{"n_layer": 14, "d_model": 768, "n_experts": 24, "experts_per_token": 2, "d_expert": 240, "d_shared_expert": 0, "activation": "geglu", "moe_layers": [0, 1, 2, 3, 4, 5, 6, 7, 8, 9, 10, 11, 12, 13], "router_score": "softmax", "normalize_top_k": false, "routed_scale": 3.92, "balance_loss": 0.00752, "balance_bias": false, "router_noise": 0.3, "router_cosine_scale": 20.0, "n_groups": 4, "groups_per_token": 2, "init_std_router": 0.0073, "lr_router": 0.000306, "n_head": 3, "n_kv_head": 3, "head_dim": 128, "vocab_size": 50257, "norm": "rmsnorm", "norm_place": "pre", "norm_eps": 1e-06, "positions": "rope", "rope_base": 87000.0, "rope_fraction": 1.0, "qk_norm": false, "attn_scale": 0.0884, "tie_embeddings": true, "parallel_block": false, "init": "normal", "init_std_qkv": 0.0238, "init_std_o": 0.0, "init_std_up": 0.0238, "init_std_down": 0.0, "optimizer": "adamw", "lr": 0.000297, "lr_mult_o": 1.52, "beta1": 0.9, "beta2": 0.98, "lr_head": 0.00459, "grad_clip": 1.0, "warmup_steps": 592, "schedule": "wsd", "decay_fraction": 0.817, "decay_shape": "linear", "final_lr_fraction": 0.0, "batch_tokens": [32768, 65536, 98304], "seq_len": 1024, "doc_mask": true, "z_loss": 1e-05, "train_tokens": 525000000, "steps": 8869, "dataset": "wikipedia_en"}
Below are experts of layer 2 (counted from 0) of a mixture-of-experts language model. Rows are named down (a neuron's output weights, with its number) and show model dimensions 0-63. Each number is 128 + 24 x the weight over its row's rms, rounded and kept within 0 to 255. Numbers have three digits each.
Before each expert's rows: a language model's description of what the expert responds to. This comes from a sample of Wikipedia text that the model never trained on.

# expert 11
Place and institution nouns. Capitalized nouns completing proper names of places and bodies, such as City, State, National, County, Valley, Street.
down0:158146143136133118098135098112122108153148155138089163079142133136139127147120105135115185107108100173187118137164165115160162132132109161102107093114142106121115115125138118158113147150108103
down1:115098110090129145121126115150108146100122138129141150150160125119123132152163146131137125131122127122142135092109134151120114147129093148121131128120139127136178066148099144131103102130044141
down2:106138116115127102130139133141100141106089100102160042118088143101156142123110133128124151175116156110157147104121087114122101130160151087101126117146071185133134131183136129115147162151119134
down3:121097081132126144107153109108120163061123135165104133150121148151167108136087105089110108105109083099136124106110134137113139149150114173130122146151149068124145142139129102152124151101132091
down4:137111131123158110107158125092120080120132122155131121116110118110140141146117121150120101096096106134106149117157088118181092126152133145151123113195108093124123135133134142071123108093111121
down5:104089148084073116144082148124112146148076134089126137128124168130122132135140136149100106133089113099150132143139128098085131085143129124126125126129121118145127109122129157106138160136162155
down6:134141100129124126133131119151112130121127125182141185096125145114105113110127148071073160112132106153131161123139150166140165140091108129112157107091103089184153114150108092120124180116119133
down7:108071145127117208127161121152149111141124152116104109105105136104139137157112118112167125137099126103162131106134104165156161167088126158097121175112117107127140124130148103113120165106140107
down8:125141140117152216142122158109105124114138144135121151150093129141121129139118108150147119100147150132096108173135162119095164140151127162140144131129135118120140115106069154118144061094157153
down9:156096177146135126154118127139147111068118126077109139088114158148109124123114116090137126111101172130142147134125114108137141118102102101108103137143133138100150148134157154128149112140135099
down10:160086117148128132144119135129146122108136146131121104123117131165121147100108141069119161116172132150157142143148137122145142114118142116113108118139102131137132096113131172121117119121096130
down11:142128138111099080122120100147123158073131158101101179159120143109129112149149150083123152127158108148160162084082125140138091149131113107085151089130117115163143140143081123164098120115137146
down12:094119137120132113106101118119119114155116125146138146128140185141111137142171114158110109111160125111115137119124160137110122156128130148155139128134123141139103116103120114102134170111113120
down13:123141106191166170146157141118114118124171118163129162135128079152133143127078151111178150135138131124129100156114131120163117098100138116102114125108099130096113140154134139129148097108101142
down14:116119106173145134121098176123106135134121118111176147182129174138127158133115133161086132160144133159091141148098140094144081099071135076100158141133113145121139196094162165111160079127147136
down15:100089148110128113161102136127125127139105125113115115169133062123146129149116103140136110121061137133132144138113109100150145136190159167154179145152150127134155163146136131110117143112118092
down16:099155127157124155074127129135117121172074151187141109098131155123136122125121164117141123121152130110125116144114122143118116154105123140166178159099150161119107151156151116093190133136155101
down17:126111147124103105150111151130142101170129124103130117133138119149131147140152155114117140124102151139145138108124144135123118080116114105126117146143142102167135125159161111160143171134089124
down18:093118143196120145134142128126164124143148147112163123155103144095139126121164106145112092120094155159147138135091105136120148135148103119157153155181111150138121125166099121122154108088154142
down19:135142126104080102133131121150120120126086117121121155135159135108147093189116115166131122134115112154141145124116081097157099161136151184144129127106152130125114105122105114109139133120144152
down20:114139123124115136142141138099137114160138152098126144154086148166133146117156114120137138131133131133115176157085126160140083166117139136138139086132154117140159098110101148113127104091130132
down21:148075088118137119104113120112108137077126148164077163100159137139116095127115128143107116140156118162144125150133127095127141177139098134114156125135126126128111137106143127122105113111145066
down22:103178137119146121115151096135090096111104127084113121151117161121123161099141095114141131131149168124124126112105123086159145139120133140079108132134082134151168105121121128109094129143198112
down23:082102137128133143125122130134134137135153092134123096100125126179103095122104128125129148148153120131127143081107144122117111139124125140150104161152097144113130115130114145081135145128171124
down24:151115150155156152120157080131107128148136127070117149158161123186182144158115092118149135145188161112122142103118119121116131125100139119102126166117122191133115133119126138149120147110160117
down25:088144117141152135147149116106134134062135107147156148130103099126081101149110160122110137122116094114152131098116109148176120140074112135139135141161120141142145128159106119101118149123139131
down26:121069146145132151104107132100149138144100094130160127136123181127132137101166111141175101109117114114120124118173141116095127138143079094145114119063132124147113170111151144111160150119088085
down27:111120131158146126106140128150115142076149137114165067159088125119123160093125119154094130099155169144185122161136189124095147110150134120133151138157104128153152143124142166133111172134139123
down28:171144156122128145154120122105102125131156085109099099147152145164186138102096091115131164097120125152177132138170125133104142136173112146109122099123122174141141127144113140135111146111118113
down29:161122161119119100162131099135146112124132125098120110092118141136169162137097105142186164117150102140161116064136101115131112143168127139123114113114096106144084160160156131140126136111103147
down30:137136100146100143139105108102154129136138110148166109145138110137138145117129140132101125124109134118119092152135090107130120087122146137120090090135142108122133129118126149134149100154107144
down31:124157140144129172133122121120129098142144142147127148126108172147125104113150109151136096120162117123072109140124135143094181159144114147149129097130121132125113129119117128134126100089152118
down32:075111111133136125143137091129093167188152100125159099131124151077105100143125154133081140142179107136173096105119112166140144127130130109141143135122114124092096136135134133104144181118141133
down33:139138136091131113142139134088143152131114135166134153116113136133137087153179107112109124142122122137140164100095179153116112130172133168136172134109198142117140125151103140194119109118095121
down34:143116140099113062136131107171172152141119095123127109096168143116153131140153139129111115174093120105145147103144078110150083117153136094108123127106134132130124146136149114133122175161097139
down35:141150160114127107124152093140107106130123135117108142107132088091159110132142149141146153162124128123195128095151088096182117173064092159123131129103175156132150118138137123115103127136091147
down36:127138161140152149106122124157147149160105088104107131112134125146120120130096094150150148135186143128113086118120099173088165133127135183156134148130131129100116162130181076152152190139134128
down37:106112103090128133101156164143139175134161128163104163109171134125117067182121092114120119130136130122132142078158139120147117164145116118097145157082133113114137108123119132110180150119157102
down38:122115122095116158122129132144126157104128146132138110146122171147156114165145147159145099127115119091119102163170128102143138153136107136125138141138113118167170099109101125112113088146171129
down39:162110147137139141143130141138096115139107134115123175144177115166136107098132158151146118104137145148149167128141123108117124159095129148111128154101177129119126099120154139146121097139092110
down40:166147096098158105107141109151147116120165154152125143149159151103148087128156118140095126126146111106126152162175116136131087162102121185128131149152114118141132114129119142148115131119101135
down41:130130154158140131127150142112095126138115115142155183116186141161136113078133135112115141142113127115135178076111110109170143143135111129162124104114164134121087145143167128160100129160103137
down42:107160117171130091106102132116136126161131093106111119120175126067104116162146108134079156126101134121137152112130095107164123094125129111081146134144134136095114131123134105117135189153137116
down43:134101142193141102103087143135126086109125101145117103092111131117141152119173143132113090131114131144109111127151125130147151110114101137156154128113152132101117172170152108100093157124142110
down44:102151109123124097087122104117124124086160133124149119128149128172133129112119142129104136105112096112123145159112085119148133132124116156117136122127122120135083050136100156113068082103119115
down45:131096149126130157139129128144096162154146107119142133162136119170109105137112128120161140124158143112148155144121138121093130148120161080095149141148087109148136119091117140187119101131142174
down46:104141143170131097164129097090115100137125153134141136120149133108148115162136129122144169171104142115126162155098077180123130126160126111102140155131105158141092175119158111111151115153091099
down47:141115126101217113107155142144103128120110141146122176161129149161147126119094112155091125156117072107126135177147111112151112095100134184115139108129089155175152119134163128099091072177111174
down48:142117118116115145100130095110069176152126132153128170124168135181134100106126114117121145137158091146176149131170111124135131146122124203131135134068141171141148088115121138139075085121103144
down49:148117134124128126083136107109154148157082150096107152125119215149153126163141133143141129117119114124138126115151159088131149112141129101124112120133110147127124191101143145097173184158132116
down50:176135146172118181175120146123118098137140102104140089110116098126136132088094138128153120122107171113098085166122177107107157132109136125113121153099155128121092132144140104124127118126112129
down51:128179130107115088112104163135116164122113136101121112156127095119087132130115143128105127126138150164126120185096128099076116067215140077153106131146118154103135129112117145179140124136113157
down52:123182108139168119098168135161126111076098100129132167098126128113090094162133133107092123122106143132162116093147096152134127137126116143140146137139116134140137131129098103121116155165158130
down53:136116151115122118097149116189128136120160106142107083064128132108153119104125100130109138183107108100138126130115139127125148163144111098137144069150123102121107117125111114107122151140079172
down54:140145095167153132113133109151089138093126120174124124104146073089105130141092135098143163093141136150133113133140154098141127143105113142117146109158104149110133162147176096124115119148094105
down55:094097086114094139086138080127115173112093146139092129138102110134124127153139125144166155093126138143148140160126073111148161148200150122154122057146112117093164076117133114112140136087158161
down56:113133097111151121097151098119099161163111149142100153116144144097162118156105152143115143124152100117137142113148145130122158175120105152116121144089132146125078086112139126156117156104094119
down57:109084141123093151142079114133109130148130103103099092085157177147146131178122104120152129128098148138114130172090158100078130111149157097072131108139103146106082174106137122142154144135116095
down58:146109149101153141101183116129129123141188098159077117157100171116151130138141142174088122130120110137159083137129167091168115148113151088122091121154116103164148125102127143111114137143123117
down59:133098085150153108131107137108140125135155126109100088091100119109113128102094108121126123155134126130160119112112099139130123124160079102103141127149098173137124134133134121124162109124154086
down60:169099144180144118148098144103124104150130130096151108111107096150143169050131145185158121130119126110121136155126139092133119109120166141139107120132140143158094174107132123099083099141128135
down61:077147106117096060094120130105138100117159125141110089119124136114123111138141106117105157158125109124130167147140120103126117093076156133139141134085095154115108148149137112107134138108138102
down62:079140120130147114087161120141105145076140103148118182114163049147092089220103130140128134145102101137158128099131131132166114128100119147136127127157128123154136087139117077118136130120092120
down63:135132115118107136133127100124093128146119098098147112110150170114134109139105139158103137132128149108089135136113156130106136172106177145124116142121117119157119128149154117113121121154095103
down64:185138155122119161127118128158135135160135123085140134129150146159092113118162173147124131137098162120125112129122145130139175116102109130136097174105168077141125133124130171161084151160136133
down65:125110126137150114158140139151137109121131143126127103129146096123137146124146138124105141166166146126129113183106116113114100147129148175089093150090128111107119114112138126109106072101129124
down66:096127104128149139136137093127126101116143114141148115045133106092130120115116126112133144138136096087140102097155064124152137154102133142116127146091181114103107111126115133095139100111135098
down67:128113128142148136127120130117090116120150100158116182114146138146111081166111139108124130163142078154113154072087105135153124154125093135119119144103152138119137058126148126165083088089144111
down68:169111118138143143119153128112137113146125154141082138121142142159142145149137103148129149112124143144131119130153169098132115114120168122119110110117117143123136116165128161138097115133125100
down69:162141154168176151150139141116124111109139147118127117128136089133135153098068131119137163119118164163168109147160125134168103116139164131122098150102114161087121156062109148114133126131081134
down70:152090097136142073119117133136158128088155140142164139141160126120119083164138144143102138096085129118152129131128189092082104097136147160105117114158120096137127106134132117138094112136112146
down71:116082120149148165142140151099164131099143124125127116118133133154158119144122110139122107162148114131144105117137114135165077105172150131093135121155136148105142118106137112125163124123130124
down72:138156112090136158125123115122109162105106137121146133139131160121159107118112100162148090153141151097109110168161155116130147193167147118101138135104125120148173117092109153119112097163156140
down73:139151114190089155127091144150157099141132089116138151144155141130129117137119140131119115087138159155115105149123112127166113125116134124107101124148091118122099084107110144117156104128128150
down74:136129111117111104112113115132102103107146130141133139137139100127168131150153163112136103105126130129139130086124131134124100121143093145145160116087146125155122096156065134097078123107073144
down75:124144114107115112105124157142133135099106144138163153162126148141128154150151133151141098140144094139107114067115157115106125150123114152118132143094124121121123081120068154106101081134107117
down76:078099110100130134105118123106115158149105152158124141121146139139121099159097143147123133157140096122202164103129105106140142167161092182113132167143120144114153102139133105113093166120115125
down77:076157067088101072117132123107117137085125155141110131156178177094163119143132127105118160134143105113121169114141120145136095123123095141077117133145145128123133065174144104128132113136114121
down78:125142154157116139101136137119120126092124161123129127084140159129152125105154116145140120101122128112118133083135115123161111126120118105166118098119198143155106166149171118108096206128119103
down79:139159154153143123152130124125133126157133141108159127073128153125081167145151118149134122089137151118107157114145120130134145090124135096131165143106107140079117166127111129125134165153162088
down80:152073093151150173145106158150141164139165166083153131128129103130144123087135170089157146109162140118115108138102147147126112141137174087083110141098100087125139117134105151167161123101096138
down81:166085098134148103076183112102147143112149143153156185112101166080123122128115144166156092119089102123115123125148140131145099146079113154129118143100175126168137127121145107125129123154134130
down82:135149139164098096124128163133138105099101120085139120162121120145133144119125113147131110128113151127101122119097118117121086109137160137140142126183153112152086166120127143103102158130143143
down83:141112155146149107105125126149092134116180131147109103085145142142145140129125091124077151128129129107119112112131167120127143099126141073141124092141096116154127126129132156102126129133119146
down84:124095186156108138128110141128121118149143122086148121114139071129133138129144106100139132174119144146151101084107120139158111075107104090136116150103150121169117140138157100168162174124105120
down85:136135125117124156094132126108119151126092135134104105111154109076174122170095092120096130134144107087126171114171127115129107149124119124095135156106146148119175054129150111126093112162119123
down86:083135106115138117106082122130161135110131161161185152189141149133117134127143116149104106107101135127151148122125133077123149103137182142153085119178082140158137136166091122107128119139117131
down87:139091145141121123156102113098141104096108115150127169138120110170107138134145129164152128147120117137101176158080095131143140144115115179135125170080108098171096120156132129145097100124135138
down88:129133124107106152121108105106094117159086121151129145126133127128126116093075154112136141133160139154130108101117151145112120157139110114152141127086126139146143173122172127173177179140145122
down89:083158122123144112127143129162112110120157127113134136119091096092147155129143124145075122133181141132127124137159177119147172117129124104138163144150139136096153158127164152109084123136118112
down90:119111166116097082140139109144147112131121153104110168120133119116149123141144082138104132152123122124114151093126131126136112111097164092134104124065129140108129133149163154146145142186124139